From a checkpoint of a small mixture-of-experts model trained on Wikipedia.
Size: 15 layers, width 256, 69.3M parameters.
Experts: 80 clamped SwiGLU neurons an expert, 4 picks a token.
Below are experts of layer 2 (counted from 0) of a mixture-of-experts language model. Rows are named router (the router's row for the expert), gate (a neuron's input weights, with its number), up (a neuron's input weights, with its number) and show model dimensions 0-255. Each number is 128 + 32 x the weight over its row's rms, rounded and kept within 0 to 255.
After each expert's rows: a language model's description of what the expert responds to. This comes from a sample of Wikipedia text that the model never trained on.

# expert 40
router [130  81 115 137 200  86 153 104  93 100  98 148 145 110 165 110 172 107 138 152  99 135 147 109 133  73  87  91 131 142 151 171  79  71 145 139 185 116 124  68 141 130  99 165  97 102 107 114  88 150 126 155 122 141 122 108 165  95 111 133 110 146  87  92  82  92  95 176  77 187 155 173 142 188 157  92 170 144 116 118  97 122 161 156 112 187 184 149 103 156 186 157  81 136 171  97 111 131 142 117 105 155 140 183 178 135 115 103 135  68 167 118 137 149 199  73 177 112  66  96 126 145 165 155 100 154 157 117 137 165  97 136 148 167 116 144 114  67 107  99 109  59 113 130 151 142 131 107 246 150  88 183 153 171 152 105 127 118 147 141 146 132 107 134 150 146 138 136 140 111 128 180 119 135 121 168 104 125  73  92  90 124  75 149 111 111 137 177 138 130 156 166 101 131 105 132 123 173 166 106 136  78 154 113 140  90 103 154 169  86  87  96  76 140 131 118  88  68 120 125  99 147 111 111 121  56 153 116  77 110 156  73 135 105 118 154  71  71 157 141 168 164 173 173 130 173  99 109 114 116 135 141  98 154 176 119]
gate1 [172 164  95 141 148 180 129 135 149  69  62 148 120 151 137 124 110  75 193 166  59  93 121 105 107 125  94  97 110 107 175  93 117 125 128 135 118 131 123 150 105 140 113  96 130 144 145 134 146 107 124  67 137 121 132 147 138 122 130 142 131 138  84 138 141 139 128 108 114 125 140 185 210 107 128 138 130 158 143 129 170 123 115  79 100 153 162 107 126 192 132 141 186 162 110 144  72 126 153  87 106 132 164 180 130 133 158  95 124  46 100  94 129 131 154 137 197 154 134 156 104 152 168 167 109 161  89 141 127 153 152  97  85  64 103 154 155  86  90 150 192 124 128 176 113  93 140 111 135 144 169 145 167 168 133  85 104 146 196 131 114 109 179  65 117  99 103 158 107  56 188 138 149  59 149 148 155  44  67 117 146 147 124 171 133 133 104 163  74 193 102 153 121 135 229  36 122 134 102  62 105  83 156 169 134 158 125 126 128  97 123 112 112 108 155 134 157 110 153 148  85  84  75 112 146 112 121 117  80 114 159  97 164 100 106 121 115 158 100  93  73 158 147 128 120 146 154 131  93  86 146 144 106 107 142 114]
up1 [150 126 132 153 155 143 137 152 123 107  58 185 105  99 164  79 104 103 143 173  89 103 113 114 172  76 126  75  86 120 146 115 131 178  91  99 207 138 150 129 122 225 195 181 162  84  86 105 131 143 165 100 136 138 159  71 139 152 133 167 122 149  71  56  59 150 122 111  85 121 169 126 211 131 154 116 144 166 112 117 176 120  81 132 125 144 167 161 114 124 120 104 165 199 154 109 106 181 139 105 105 168 183 147 124 137 147 142 111 111 146  61 158 150 134 146 193 107 182  98 121  92 155 125 139  79 109 138 144 136 102 121 130 107 117 162 165 102 129 132 211 121 129 190 154 108 177  87 175  96 167 154 133 151 134 108 120  87 175 135 168  90 100  92 166 133 105 171 135 131 164 138 163 103 106 137 147 128  96  96 166 100 124 176 136 146 141 138  65 165 107 116 101 122 230 143 105 122 159 138 126 176 132 143 150 124 157 138 138 118 142 143  84 108 136  89  75 130 126 133  69 129 110 119 134 106  94 128 150  79 142 139 136  87 100 107 161 147 121 115  66 166 116 161 159 125 140 136  85  80 154 137  61 135 139 131]
It responds to: Capitalized name beginnings. First capitalized piece of a proper name split into parts, like Sar-, Op-, Mur-, Slo-venia, Ar-if, often after labels or table pipes.

# expert 61
router [147 108 154 143 131 164  84 144 135  96 134  85 109  62 186  84 159 173 138 146 133 165 121 121  79 170 115 143 115 185 100 182  73 151 153 123 150 144 112 120 138  76 150 132  92 118 103 168  97 149 116  94 165 154  79 133 171 104  92 127 100 117 125 119  99 114 127 125 144 145 102 108 124 171 165 129 157  79 162 114 170 120 149 145  97 210 117  79 123 171 153 128  69  91 198  64 104 151 156  79  84 162 117  86 184 148 164 121 193  55 192 144  93 142 109  88 132  97 101 133 166 138 167 133 152 121 141 168 182 155  75 149 158 149 124 145 180  92 116  81 109  77 108 140 124 106 102  92 124 161 108 160 116 101 110  53 167 112 176 132 205 153  87 149 108  87 144 174 151  97 112 169 156 162 104 155 127 120 121 148 110  86 126 115 117  91 124 159 103 109 153 106  93 106 125 111  88 155 177  64 163  78 125 129 126 105 134 113 135 144 148 183 115 108 140 101 138 118 145 163  89 117  72 163  97 106 153 144  91 129 179  88 117 128 144 163 108  89 149 121 136  75  94 145 114 140 136  73  98  65 124 165  82 181 193 136]
gate1 [ 96 139 135  93  82 201 122 148 112  74 140  92 103 109 144 142 110 179 102 106 148 159  99 116  85 176 162 158 147 128 127 127  93 150 126  92  87 141 158  88 162 120 128 152  82 139 159 112 143 126 159 117 129 173  99 105 108 107 144  98 138 149 146 129 136 125 158  83 143 107 111 102 117 166 133 164 188 140  98 128  90 177  89  97 143 146 142  34 162 122 189 155 112 183  83  31 100 110  92  80 105 141  76 109 149  98 153 138  99 152 147 157 161 122 156 158 152 106  98 118 143  74 133 156 172 120 124 167 157 182 177 126 117 154 135  92 141 124 134 113  85 175 137 119 156 130  79 116  89 151 182 144 128 115 163 119 172 201 156 119 190 135 102  94  67 154  90 180 156 158 114 106 113 137  94 130 141 160 156  57 134  76  53 135 145 112  97 114 107 145 145  66 141 118  92  60 124 119 124 121 156  59 102 128 141 109 153 164 147 180 163 114 175 124 145 124 106  76 121 100 162 122 157 144 181 135 136  95  75 116 144 130 167 167 140 186 113 108 111 139 165 161 153 175 141 149 118 115 107 169 161 127  46 213 157 134]
up1 [135 124 188 140 113 132 132  95  88 175 142 134 118  57 139 136  93 119 116  48 142 132 125 153  93 114  74 166 185  95 206 136  98 121 102  73 184 153 106  93 103 187 168 165 173 150 130  93 165 148 132  68 102 149 127 121  93 122 139 133 116 117 104  99 200 177  93  97 127 141 186 136 107 138 179 133 188 117 148 171 132 117  99 204 122 131 165  79 147 126 186 144  86 163  82 138 170 130  59 157 134 104 152 133 124 135 165 120  78 120 110 125 131 114 130 111 193 164 165 133 131 145  79 116  99 165 126 172 141 135 118 119 141 149 170 136 173 118  82 115 104 132  62 118 184 109 120 139 101 107 130 155 119 118 170 145 138 156 117 140 109 149 114 100 126 118  88 169  92  96 129 124 144  76 174 164  95 144 140 126 123 155 130 104 143  75 166  90 114 116 149 112 150 149 110 116 123 128 150 196 128  91 159 138 128 161 119 141 122 129  54 116 168 116 118  28 160 103 109 142 138 103 124 145 117 121  58 181 188  64 106 135 148 172  81  85 176 132 147 129  76 181  90  85 131 129 117 125  91 162 155 136 180 113  67  83]
It responds to: Colons after labels. Colons ending field labels or titles in lists and releases, plus common first names, such as Label:, Years:, PAL:, John, David.

# expert 5
router [123  77 111 138  95 146 110 162 132 114  67 145  80 114 188  90 193 142 174 156 111 170 151 162 106 137 139 149 141 143  78 155  78  84 145 145 126 127 158  99 154 116 139  88 110  84 136 169 158 159 118 182  82 190  93 158 154 108  62 121  90 178 126 131 126 164 133 147 112 181 134 224 149 169 131 160 127 158 132 154 154  99 109 132 129 116 128 130 140 174 134 150 105 150 156 116 105 142 169 181  89 145 143 108 184 134 127 136 114  72 140 125 146 111 128 143 147 138  96 102 138  43 123 119  91 125 143 156 141 105 115 162 151 132  95 124 146  98 156  54 121 137 115 125 140 110 111  69 176 130 131 170 147 162 106 105 181 107 107 159 152 158 111 123  94  83 147 135 105  81  94 178 161 147  72 145 144 146 157  58 160  71 123  94 129  91 153  87 110 167 137  78 104  60 152 142  73 168 110 139 167 130 179 144 152 143  91 196 131 142 168 189 152 138 190 145  95  80 148 144 175 133 143 148 112 126 152  76 136 165  84  70 167 122 120 130 123 106 128 161 145 127 129 107  98 153 121 113 142 133 154 200  84 149 204  45]
gate1 [159 155 142 153 107 164  67  89 119 124 129 137  68 109 148 145 128  82 185 151  89 167 131 170 158 146 157  78 119  72  96 124 134 117 173 139  77 104  97 140 121 108 120 173 134 135 128  91 124 136 179 132 141 182 105 188 163 125 137 146 124 111 130 166 111 123 170 169 125 208 112 189 149 140 119 109  99 179 119 109 124 144  92 152 147 118 168 124 135 168 192  99 125 160 187 119 131 152  74 106  97 147  94 131 154 165  89  94  48 134 126 104 180 139 114 112 108 102 127  87 123  77 117  61 115  53  88 201  87  86 159 149 136 155  53 191  96 153 141 132 118 122 129 134  97 131 101 136 142 106 105 156 133 150 123 173 152  86  89 140 138 168 180 163  97  91  95 174 174 150 163 112 166 158 155 190 115 178 149 132 181 178 117 115  98  68 109 112 112 165 147  75 121 131 100 113  93 142 120 139 159 108 134 127  88 185 111 138 140 129 164 133 115  93 177 154 108 124  99 119 103  96 101 139  92 104  90  89 123 174  67 164 129 164  93 125 170  97 195 126 125 114 119 117 109  86 139  80 158  81 166  83 109 152 124  65]
up1 [115 124  99 165 123 177  83  99 116 121 129 117 109 127 161 128 127 136 165 133 119 167 148 170 155 156 139 110 101  78  71 105 112  93 165 192 105  79  97  68  93  50 117 146 114 126 118  89 132 149 210 130 125 158  76 173 139  90 114 112 122  83 147 129 111 118 160 167 115 215 120 194 143 124 128 111 104 159 138  91 125 146 112 120 163 116 152 110 148 118 177 105 104 160 134  89 129 137 121 124 120 160 122 141 154 119 119 113  81  72 139 112 181 124 101 119  74 123 111  98 139  39 119  89 104  28 104 193  69 124 161 166 127 110  73 172 137 164 131 131 148  85 132 136 126  72  91 162 151  68 102 163 135 137 117 132 186 115  92 114 115 177 178 128 116  74 115 167 148 131 133 123 177 125 145 203 139 129 178 113 201 119 134 127 106  66  86 157 101  97 140  88 119 118  87 109  84 148 109 158 155 151 111 128  94 203 109 116 116 117 177 124 125  95 178 150 152  98 144 149 115  89  91 144  98 125 112  78  76 191 106 122 111 138  60 144 136 104 185 119 124 105 130 129 105  78 151  80 160 109 162 111 118 133 118  84]
It responds to: Be verbs, mid-word pieces. Forms of be (is, are, were, been, be) in descriptive prose, plus word pieces after "be", as in be-ver-age, as-be-stos, be-long.

# expert 47
router [135  61 190 162 207 133 124 104 125 109 122 164  94  98 185  85 171 150 127 181  87 158 119 118 114  87 153 116 139 127 145 156  81  91 153 108 115 137 114 104 166 125 144 215 123 130 107 129 120 157 123 136 138 143 132 101 155 120 120 179 134 128  92  88 105 120  95 131  56 135 129 174 141 207 184 105 156 106 128 135 129 108 129 147  76 194 112 113 102 144 158 140  77 124 179 103 123 129 127 121 103 157 102  90 178 129 149 111 151 122 182 172 121 142 195  90 149  84  83 142 137 126 128 160 123 106 187 102 177 173  78 141 130 138 126 110 134  80 113  77 104  57 136 125 162  81 128 124 201 119 114 188 142 148 138  98 166  93 152 148 151 110 115 140  99 114 142 131 159 117  88 186 136 176  99 157  83 129 119 113  64  98  42  72 114 115 160 132 147 116 107 154  98 105 143 114 117 186 162 116 123 118 100 138 129  87  91 175 146 137  88 127 103 132 165 124  47 100 119 137 138 161  90 148 113 109 139 120 114 120 141  60 135 137 109 166  58  93 143 164 177 121 142 152  88 155 149 120 118 118 154 180  97 164 225  76]
gate1 [128 118 112  86 139 135 134 117 152  48  91 167 131 120 125 137 130  94  97 159 168 191 158  94 125 108  92  87 135 128 109 144 144 146 151 189 113 142  82 131 103 141 161 115  65 121 137 158  60 135 114 143  66 147 143 146  64 184 151  99 128 137 121  81 114 148  85  87 111 114 161 108 146 133 153 159 177 147  91 111  78  81 145 101  91 115  70 103 119 195  98 102 113 215 126 173 108 128 107  85  61 149  82  97 122 169 112 147 177  93 142  99 141 107 156 123 153  96 131 104 103 117 134 104 171 158  97 121 118 135 118 160 165  57 165 117 142 125  87 131  70  95  66 111 163 122 108 130 126 180 148 130 202 145 162  82 127 140 196 162 105 130 141 119 137 128 105  77 116  73 116 151 120  85 103 110 143 161 105 103 146 150  95 128 197 134  82 170 136 127  81  99 123 157 190 119 116  93 143 165  98 105 114 107  70 149 127  61 175  99 132 137  99 123 215  85 121  82 187  86  73 139 131  85 157 122 128 134 123 142 115 173 148 153 112 116 127 109 142 133 134 133 127 180 145 132 159 141 162 105 193 204 163 153 115 114]
up1 [113 126 159 126  98 160 117 179 130 133 118 108 142 106 125  92 126 198 197 149 108 101  84 144  80 126 140 142 115  86 133 110  91 102 157  93 124 136 159 130  97 126  78 163 144 133 105 150 170 139  90 111 170 151  86 138 209  65 115 166 136 177 136 134  99  86 181 161  96 160  79 166 148 142  97 105 112  89 144 118 157 182 119 136 193 168 203 108 175 107 128 133 136  65 116 102 179 155 102 195 143 128 128 147 148 124 172  76 136 135 115 151  92 129 127 123  93 148 141 175 163 127 115 123  98 108 135 149 129 114 132 130 106 182  72 168 124 117 137 129 165 137 179 133 129 121 188 132 190  76 103 133  50 122  93 100 122 125  43 147 171 162  96 147 104  96 145 115 148 138 122 129 136 179 185 176  99 127 141 114  96  94 132 125  65  96 181  84 129 154 206 149 115 103  88 159 123 152 175 120 165 137  84 155 163 109  93 190  95 124 103 113 148 183 100 139 117 134  65 170 192  84 139 161  96 114 151 161 163  78 121  80 104 104 120 141 130 131  82 124  94  99  86  99 158 124 103 107 158 119  93  98  88 157 176 107]
It responds to: Capitalized word starts. First piece of capitalized names or words after a space, quote or "the", such as Bas-que, Mag-nus, Al-ways, and "We" opening quoted titles.

# expert 55
router [ 84  74 155 127 183 103 125 123 111 116 105 156 109  90 167  99 164 131 145 142  78 109 152 128 156  80 153 155 149 153 170 176  81  66 136 155 159 104  76 106 110  94 134 175 135  97 139  93 115 145 119 147 187 121 111 110 151 138 102 153 153 156  56  92 123 111  85 144 102 159 209 186 156 196 172  93 143 120 100 138  89 114 110 138  84 179 145  96 109 177 145 184 122 145 145 104 142 147 151 111 103 184 173 159 156 118 131  71 158  92 168 131 164 145 183  84 144  88  97 107 126 106 138 111 105 137 147 112 165 160  99 146 144 113  74 128 109  85  56  98  82  43  95 108 176 107 143 130 226 150  95 199 164 143 119  94 137 105 122 145 141 115 126 156  84  79 133 118 163 120 101 168 121 142 137 143 110 105 117 128  93  75  76 154 128 120 140 137 124 153 130 142  93 107  99 149 123 205 163 112  98  87 117 124 159 104 111 163 163  98 101  89 138 136 146 133  88  78 132 116  92 127  90 137 161  91 166 115  92 132 158 113 113 114  59 155  72  74 162 142 197 128 147 131  99 119  92 123 116 134 115 171 105 177 181  93]
gate1 [ 88 138 215 138 138 130 114 111 149  72 110 144  95 127 112 110  99 225 103 212 122 109 166 139 117  57 103  78 101 184  30 104 120 114 145 100 150 134 152  70 143 137 160  96  89 111 144 129 120 135 120 126 173 170 124 159 204 124 121 127 135  97 115 118 128 101 126 133  62 128  96 163 219 116 124 147 140 126 105 133  75 122 144 193 102 142 185 174 194 133 131 147 170 105 140 108 126 140 123 176  82 102 116 138 115 149 121 129 128 164 132 110 101  95 112 154 160  96 102 135  90 160 187 144 145 155 147 168 218 156  83 110 107 141 120 151 119 141 135 140 116 124  94  92 156 155 162  82 121 159  72 149 153 117 132  77 169 117 165 121 106 177 127  88 160  90 142  89  92 106 101 119 157 170 141 148 143 186 172 180 107 123  80 126  90  68 128 156 100  77 169  94 163 157 163 129  71 132 200 126 190 163 116 119 162 124 154 113 156  74 112 119 136 139 147 153 131 105 101 114 145  84  96 177 135 103 161 139 130 137 141 124 112 151  95  66 121 129 147 117 177 102 127 176  78 140  86 151 101 130 134 123 150 147 110 143]
up1 [142 151 124 147  91 117 113 135 158  65  86  86  98 107 124 101  76 199  63 178 124 106 136 140  78  85  98 117 141 247  76  97 108 139 116  94 108 107 183 125 110  99 170  98 108 120 136 172 198 123  96 142 169 137 107 190 143 121 126 126 131  79 123 132 148 141 110  97 107  95 138 126 211 127 123 195 148 137 106 122  88 131  98 155 121 146 148 154 191 156 145 145 133  77 150 119 102  97 179 139 123 116 134 149 160 176  98 153  89 140 125  86  58 105 131 201 173 125 127 151  97 129 178 112 160  94 160 146 180 133 104 113 115 182 126 124 177 139  96 139 150 176 124  84 154 164 102  71 101  99  91 111 167 122 144 110 177 135 158 108 127 147 114  77 151 122 153  71  95 111 109 125 135 178 158 161 163 144 129 171  92 183 122 111  89  67 116 167  86  84 120  81 164 125 151 102  88 175 190  88 174 205 106 125 141 175 174 112 117  77 145 114 139 142 128 127  82 116 133 130 138  67 112 179 128 154  86 113 166 147 145 146 135 159 137 128 117 121 139 140 119  87  66 130 104 111 157 140  84 132 121  88 141 105 137 125]
It responds to: Name-initial capitals. Capital letters or first syllables that begin proper names after a space, pipe or comma, such as M in MES, Ka-ohsiung, Le-vitt.

# expert 3
router [106  64 122 128 148 146 138 130 159 144 117 155 108  72 200 105 146 137  94 138 152 115 109  84 141 101 139  93  97 157 134 178  93 126 178 150 176 177 130  77 132 151 169 109 142  79 109 130 116 177  86 148  86 119 119 165 100 189 131 136  75 143  91 125  80 102  77 105 155 118 161 130 137 190 175 126  99 129 140 120  95 106 120 126 106 164 147 123 125 195 147 153  67 157 164  58 105 150 178 107  82 224 156 134 142 127 138 137 125 119 160 159 139  91 189 119 112 128 139 128 146 118 156  96 111 120 166 151 148 185 187 141 184 119 107 163 121 102 147  74 100  78 124 129 183 142 131 159 148 114 142 175 136 145 151 105 161 176 168 192  90 145 121 173  54 123 178 120 143 100  83 188 165 161  74 164 105 160  84 128 133 106 161 116 134 142 143 123 150 139 135  98 138  59 136 157 136 168 205 152 150  95 117 129 132 154 120 173 128 114 134 128 123 172 151 127 110 105 135 143  97 199 143  81  84  94 117 151 111 108 117 132 120 124  77 154 117 155 133 153 175 119 168 153 133  89 183 131 173 115 184 176  66 191 140  92]
gate1 [170  85 101 129 207 205 118 110 147 129  99 125 175 110 117  95 170  86 127  81  93 108 184 104 151 141 127  40 107  56 150  97 139 123 121 173 124  67 116  36 167 145 121 116  82 164 135 130 106 177 176 115 145  70 148 193 107 153 124 130 157 145 156 147 118  94 131 123 170 188 144 114 116 124 114 127 104 132 130 110  67 149 147 113 111 127  86 194 198 176 104 181  82 183 110 145  56 202 115 109 140 130 140 127 130 118  85 140 102 166 153 125 145 122 164  96 124 105 131 165 105 135 131 153 133  96 181 189 111 147 150 140 106 108 173 159 107 157 118 147 189 133 154 134 153 149  68 143 108 101 169 144 144 119  95 125 136 167 100 143 102 158 156 116 142 197  65 150 122 123 152 170  96 186  76 133  89 133  93 134 111 136 169  78 148 104 130 122 127  94 170  86 105 113  79  92 157 100 112 123 136 175  86  98 144 145 142 167 141 158  54  78 132  98 114  86  73 171 116 121 124 125  84 130 123  83 122 122 159  97 150  69 141 178 146  86 151 129 158 120  98 139 129 140 137 128 146 130  99 120 122 135 103  93 109 173]
up1 [134  95 156 139 194 152 127  85  96 129 137 165 160 114 162  67 151  53 159  97 127 120 155  92 128 129 140 115  90 108 114  90 120 110 135 188 139 117 111  29 150 126 151 112  94  79 117 170 126 208 141 194 138 119 135 218 109 139 100 142  84 150 109 106 132  87 102 117 148 103  74 102 120 146 144 118 133  95 135 116  84 148 169 141 140 131 142 168 144 135 127 143 120 145 138  39  51 125 206 117  89 116 114 127 133 209 132 146 134 136 179 129 141 131 118 115 143 185 114 180 185 129 115 134  58 172 144 127  95 176 143  60 143 135 164 181 121 144 111 128 128 156 115  89  72 146  53 151 147 128 128 117 136 144 170  85 168 155 149 169 132 178 137 147 121 107 152 150  97  57 130 157 100 175 105 192 107  84 145  88 221  77 140  91  99 102 184  97 112  97 171 136 117  97 127 113 132 116  74  91 138 144 146  92 103 135 108 161 120 141 135  88 124 144 154  88 144 159 156 129  97  85 142 105 134 135 139 131 167 104 128 100  69 133 117 136 144 165 152 169  98 132 155  78 122 137 123  76  99 107 137 144 121 154 124 171]
It responds to: Score dashes and brackets. En dashes between numbers in sports scores and records (19–16, 6–4), plus opening parentheses, quote marks, apostrophes and dollar signs.

# expert 11
router [163 130 165 134 127 166 145 117 138 119 120 149 150  93 139 113 165 114 151 126 165  97 110 111 145 100 109 136 103 180 110 131  34 125 134 116 154 149 100 138 157 168 119 116  92  77 118 110 143 139 122 156 164 144  73 166 152 174 115 143  89 181 150 113 107 125  90 154 120 183 146 134  90 158 174  39 105  68  86 131 151 100 100 115 142 171 141  87 164 137  98 155 125 144 162  68 129 160 166 139  82 172 125 106 151 126 126 173 156  47 208 100 154 108 127 113 150 141 115 140 175 132 113  88  97  88 105 153 165  75 109 130 103 144 100 131 140 121 114  67 122 108 140  56 145 113 124 113 160  84  81 135 155 155 145 145 181 137 116 171 123 162 139 107  89  98 155 113  96  52 151 173 130 128  67 173 119 150  90 143 161  99 109  84 150 135 138 101 161 101 151 102 132 105 175 171  79 222 184 122 127 158 106 133 147  84  91 131 210 128 233 174 122 110 112 163 123 120 115 162 117  95 141 135 146 106 131 150 137 123  85  79  83 141  94 175 159 129 138 160 116 126 100 117 130 164 119 126 179 132 105 154 105 168 200  72]
gate1 [119  70 111 154 107 127 146 149  42 161 152 200 149 103 129 122 166 132  90 125 108 144 180 137 103 104 130 138 185  49 158 137  71 149 123 127  99  89 111 116 187 227 165  94 176 177 152 137 184 131 108 135 142 139 122 165 100 102 137  92 149 127 109 214 107 142 107  93 140 123 102 113 110 140 122 160 136 149 160  76 165 133 127 101 133 148 156 191 118 171 101 104 116  87 162 133 138 191 115 148 152 107 121 140 166  88 157 135 118  79 155 139 123  24 171 119  69  83 117 160 108 175 105 130 141 124 178 124  47 112 135  72 119 128 152  96 136 142  62 125 186 145 138 135 119 165  93 136  84 106  97 136  98 144 145 134 150 149 173 117 124 139 163  74 107 134 132 108  96 141 180 135 112 203 147 103 121  96 100 134  76 137 148 121 122 123 187  93  90 118 121  57 155 124 140 102 156 142 143 154 171 130 103  89 101 142 132 157  97  97 150 112 113 153 146 106 129 149  74 117 110 151 148 133  31 145 140 110 135 118 176  80 187 141 144 104 107  90 108 154 110 162 154 119 104 114  84 158 112 149 109 156 101  76 155 168]
up1 [111 110 143 144 126 140 133 188 104 163 110 162 170 146 103 132 156 132 125 151  96 168 186 123 112 109 144 152 166  89 147 124 102  90 144 150 114 146 125  87 116 209 143  40 178 160  92 146 199 105 111 110 146 114 124 165  94 110 186  96 162 102 123 217  79 155 111 112 147 150 106 118 124 147  38 103 125 117 147 116 148 112  82 124 120 115 157 170 138 107 133 112 137  84  92  64 117 124 163 227 152 121  93 167 118 113 173 176 121 104 115 129 138  65 118 130  67 114 124 135 143 105  83 143 168 107 154 129  58 103 165 105  78 106 153 127 107 172 115 145 181 217 153 129 112 139  59 152  93 123 112 115  66 137 144 147 140  57 146 144 151 136 125 125 122 100 204 109 120  76 151 116 116 104 150 149 108 118 139 106 145 137 153  81 126 133 163  77  87 113  98  85 163 120 142 112 140 175 152 189 167 150 142 146 101 116 121 152  81 108 187 167 102 142 108 108 169 139  63 139 150 143 139  97  77 131 154 116 137 138 142 141 165 152 191 117 113 120  95 157 139 199 164 123 104  92  68 131 136 115 110 160 106 105 158 173]
It responds to: Suffixes -ing/-ed. Word-final suffix pieces, chiefly ing and ed, after verb stems, as in host-ing, consist-ed, plus middle pieces of names like Bo-avi-sta.

# expert 58
router [147 102 158  81 148 192  70 173 154  70  90 125  72  53 158 101 159 159 133 143  81 128 139 123  76 172 119 136 131 164 151 168  89  98 154 134 181 128 113  79  98  64 174  94  86 154  98 149 153 170  85 128 148 137 121 158 134 159  72 122 131 214 124 145 141 111 121 138 161 166 123 163 114 173 140 130 177 121 136 133 116 128 127 129  70 175 124  84 166 162 136 122 104 134 157  96 120  99 113  81 131 213 111 161 191 122 152  91 153  82 176 172 119 152 140 149 113 111 132 116 122  99 139 144 181 129  92 100 163 118 128 136 118 123 107 185 179 110 106  81  98 119 124  97 150 153  97 103 165 130  60 151 147 160  87 112 142  89 171 139 135 150 100 124 141 111 136  82 176 101  68 145 172 154 139 132 138 121  93 152 112 127 165 101 134  88 124 141 111  86 118 110  63 113 111 192 137 179 185  92 144  89  96 139 126 145  82  94 110 142  77 132 109 116 127 142 117  96 166 147  61 177  86 156 163 104 156  75 105 155 160  81 105 120 134 177  80 137  89 133 174  92 134 141  96 135 177  93 106 135 133 105 119 202 190 104]
gate1 [140 115  82 176  97 107 143 120 112 109 138 131  75 132 163  70 121 102 154 129 137 147 180 141 151 101 153  64 116 126 100 168 106 132 140 115 175 133 132 168 133 161 166 113 145 137 130 107 163 141 125 171 102 129  88 105 123  61  84 165  94 140 140 185 150 182 105 139 104 129  85 175 143 162 134 181 139  91  86 109 115 168 152 167 119 103 104 218 153 139 136 183 149 143 127 108  54 104  83 107  58  97  92 124 182 176 121 167  84 103 127 145  70 105 112 146 131 148  75 141  82 139  97 106 135 121 131 189 191  97 126 137 177 128 135 151  50 173 171 122 138 154 114 108 125 123 132 116 103  80 128 142 120  84 185 128 194 171 104 200 106 145 143 131 137  98 152 124  70  90 117 154 137 130 163 166 118 120  79 181 140 132 195 151 169 139  89  82 150 110 168 105 101 101 161 101 131 190 142  67 122 176 157 109  95 139  96 134  93 183 195 134 153 107 169 125 110 101  93 103 150 149 155 103  92 141 143 104 166 102 113  99 135 172 113 171 188 112 146 170 108 158 126 139 111 154 100 132 161 161 158 136 116 109 153  53]
up1 [144 140  71 164  75 140 105 156 130 148 141 124  52 156 110  80 140 144 103 134 149 164 198 103 134 157 162 109 140 161  85 132 135  95 148 101 119 129 121 148 154 183 147  52 147 135 138 165 147 146 101 183 143 128 121 147 122 104  74 153 103 116 110 167 148 198 131 162 129 150  43 135 109 129 129 110 107  90 143 124 106 146 151 132 160 115  98 201 166 105  51 176 176 145 150 129  73 149 117  93 114  98 145 166 151 130 110 126  83 128 152 106  59 122 119 111 140 162 141 166  64  96  80 124 149 100 115 190 146  79 131 132 129 144 150 165 108 213 140 167  32 157 160 150 163 163  95 114 107  94 101 156 126 119 186 136 158 121 143 127 111 122 149 103 129 118  97 110 104 122 118 146 166 103 177 107 118 198 118 155 147 182 160 174 123 122 102  93 150 157 149  87  92 168 151 112 147 166 127 115 152 167 123 147  65 150 111 137 111 194 160 108 192 124 163  95 123 134  48 111 156 199 159 130  46 157 117 121 154  95 125 167 154 148  78 119 158 150 188 161 106 120 134 118 104 131 123 120 159 152 158  89 162  89 128 118]
It responds to: First names and name pieces. Common male first names like John, David, Peter, plus continuation pieces after Mar-, such as Marty, Martyn, and -ring in requiring.

# expert 0
router [ 98  17 148 160 146 159 151 129 137 124 134 127 119  86 158  92 147 127 124 150 174 132 144 113 107  92 112 123 131 102 146 214  90 117 161 123 146 200  98  75 170 144 167 154 127 107 138  79 154 175 114 114 117 132 126 150 132 152 139 144 109 108 115 146  83  86 125 145  95 190 126 144 123 187 171 149 128 132 115 155  89  94 148 147  95 183 121  88 157 199 149 153 117 165 155  96  89 130  70  45 120 188 135 112 174 179 135 123 139  99 170 160 103 133 177  75 175 100 154 112 144 123 160 151 134 110 167 105 152 143 111 165 145 106 137 115 139  79 104  73  78  94  85 145 191 167 117 125 165 132 142 182 133 167 145 112 161 139 143 176 122 150 111 152 123 116 168 172 139 108 107 193 145 107 138 169  66 141 100 129 137  52 105  99 153 110 174  91 160 128 187 163 129 102 107 121 122 195 126 127 149  81  98 145 125 139  86 148 130 165 164 125  88 104 158 109 117  93 150 119 120 140 113 121  89  69 129 110  99  87 126 124 130 176 116 194 119 111 151 142 145 123 155 151 137 119 144 120 167  98 183 169  67 200 154  41]
gate1 [166  84 156 103 143 135 101 126 148 111 121  85 116  86 158  92 122 182  90 160  82 143 114 119 167  98 107 170 151 111 148 170  81  64 167 121 113 102 105  87 154 110 100 188 116 179  94 106 100 157 160 144 184 128 101 126 154 126  69 156 132 128 121 109 174  95 126 163  95 214 115 150 151 196 122  80 122 144 141 135 100 114 150 167  69 170  86 131 187 109 106 120 166 106 116 119 169 153 141 131 100 160  70 115 202 130 107  93 120  78 111  87 135  69 111 164  95 163 137  93 177  93  70 101 153 154 149 141 121  93  97 144 123 128 118  90 103 113 104  73 125 136 133 154 146 136 174  82 145 148 153 109  73 138 103 108  93  92  54  92 150 126 121 127 136  74 143 167  85 116  89 119 117 113 122 134 104 176 147 143 153 143 140 124  96  76 115 124 106 124 122 147 103  63 176 147  68 136 130 125 143  95 157  97  81  99  67 177 116 118 133 149  74 105 155 174 164  83 197 136 133  80  97 131 144 100 119  96  91 130  42 144 100 145 116 153  98  86  88 160 138 188 117 130 147 130  57  87 180 128 105 130 129 172 164 120]
up1 [153  87 191  91 107 105 103 139 164 109 137  62  87 114 107 160  99 192  78 151  96 108  81 119 169  70  95 216 151 162 139 136 128 133 178  95 145  89 181 117 146 100  77 146 122 191  84  70 146 127 141 127 149  72 123 123 188 125  89 139 177 146 154 111 120 145 128 172  94 172  59 141 167 128 151 125  88 152 186 119 120 159 167 169 115 130  98 130 167 109 107 106 199  85 123  95 132 147 122 146 105 126 100 110 123 113 157 111 103 122 115 128 149 154 141 159  96 174 141 106 177 168  79  83 143 124 125 119 101 129 136  79 136 130 115  88 103 133 154 136 114 106 145 194 163 142 201  89 133 118 176  64  85 113 139 113 106  86  32  99 146 143  78 115 143  92 133 148 120 134  98 116 117 156  91 115  89 161 152 132 143 128 136 137 116 154 163 152  91 151 136 145 130 149 102 161 124  98 106 152 178 117 153 120 141 144 107 168  96 123 177 140  72 118 122 177 180 146 235  61 111 103 120 147  95 103  97 160  79 149  94 151  66 155 159 130  99 128 111 126 176 196 121 127 143 134  99  89 186 141 126 137 148 119 120 156]
It responds to: Punctuation between names. Slashes, dashes, apostrophes, quotes and opening brackets joining or interrupting names and phrases, e.g. Sumqayıt/Сумга, veteran's, "(1955)", also "or".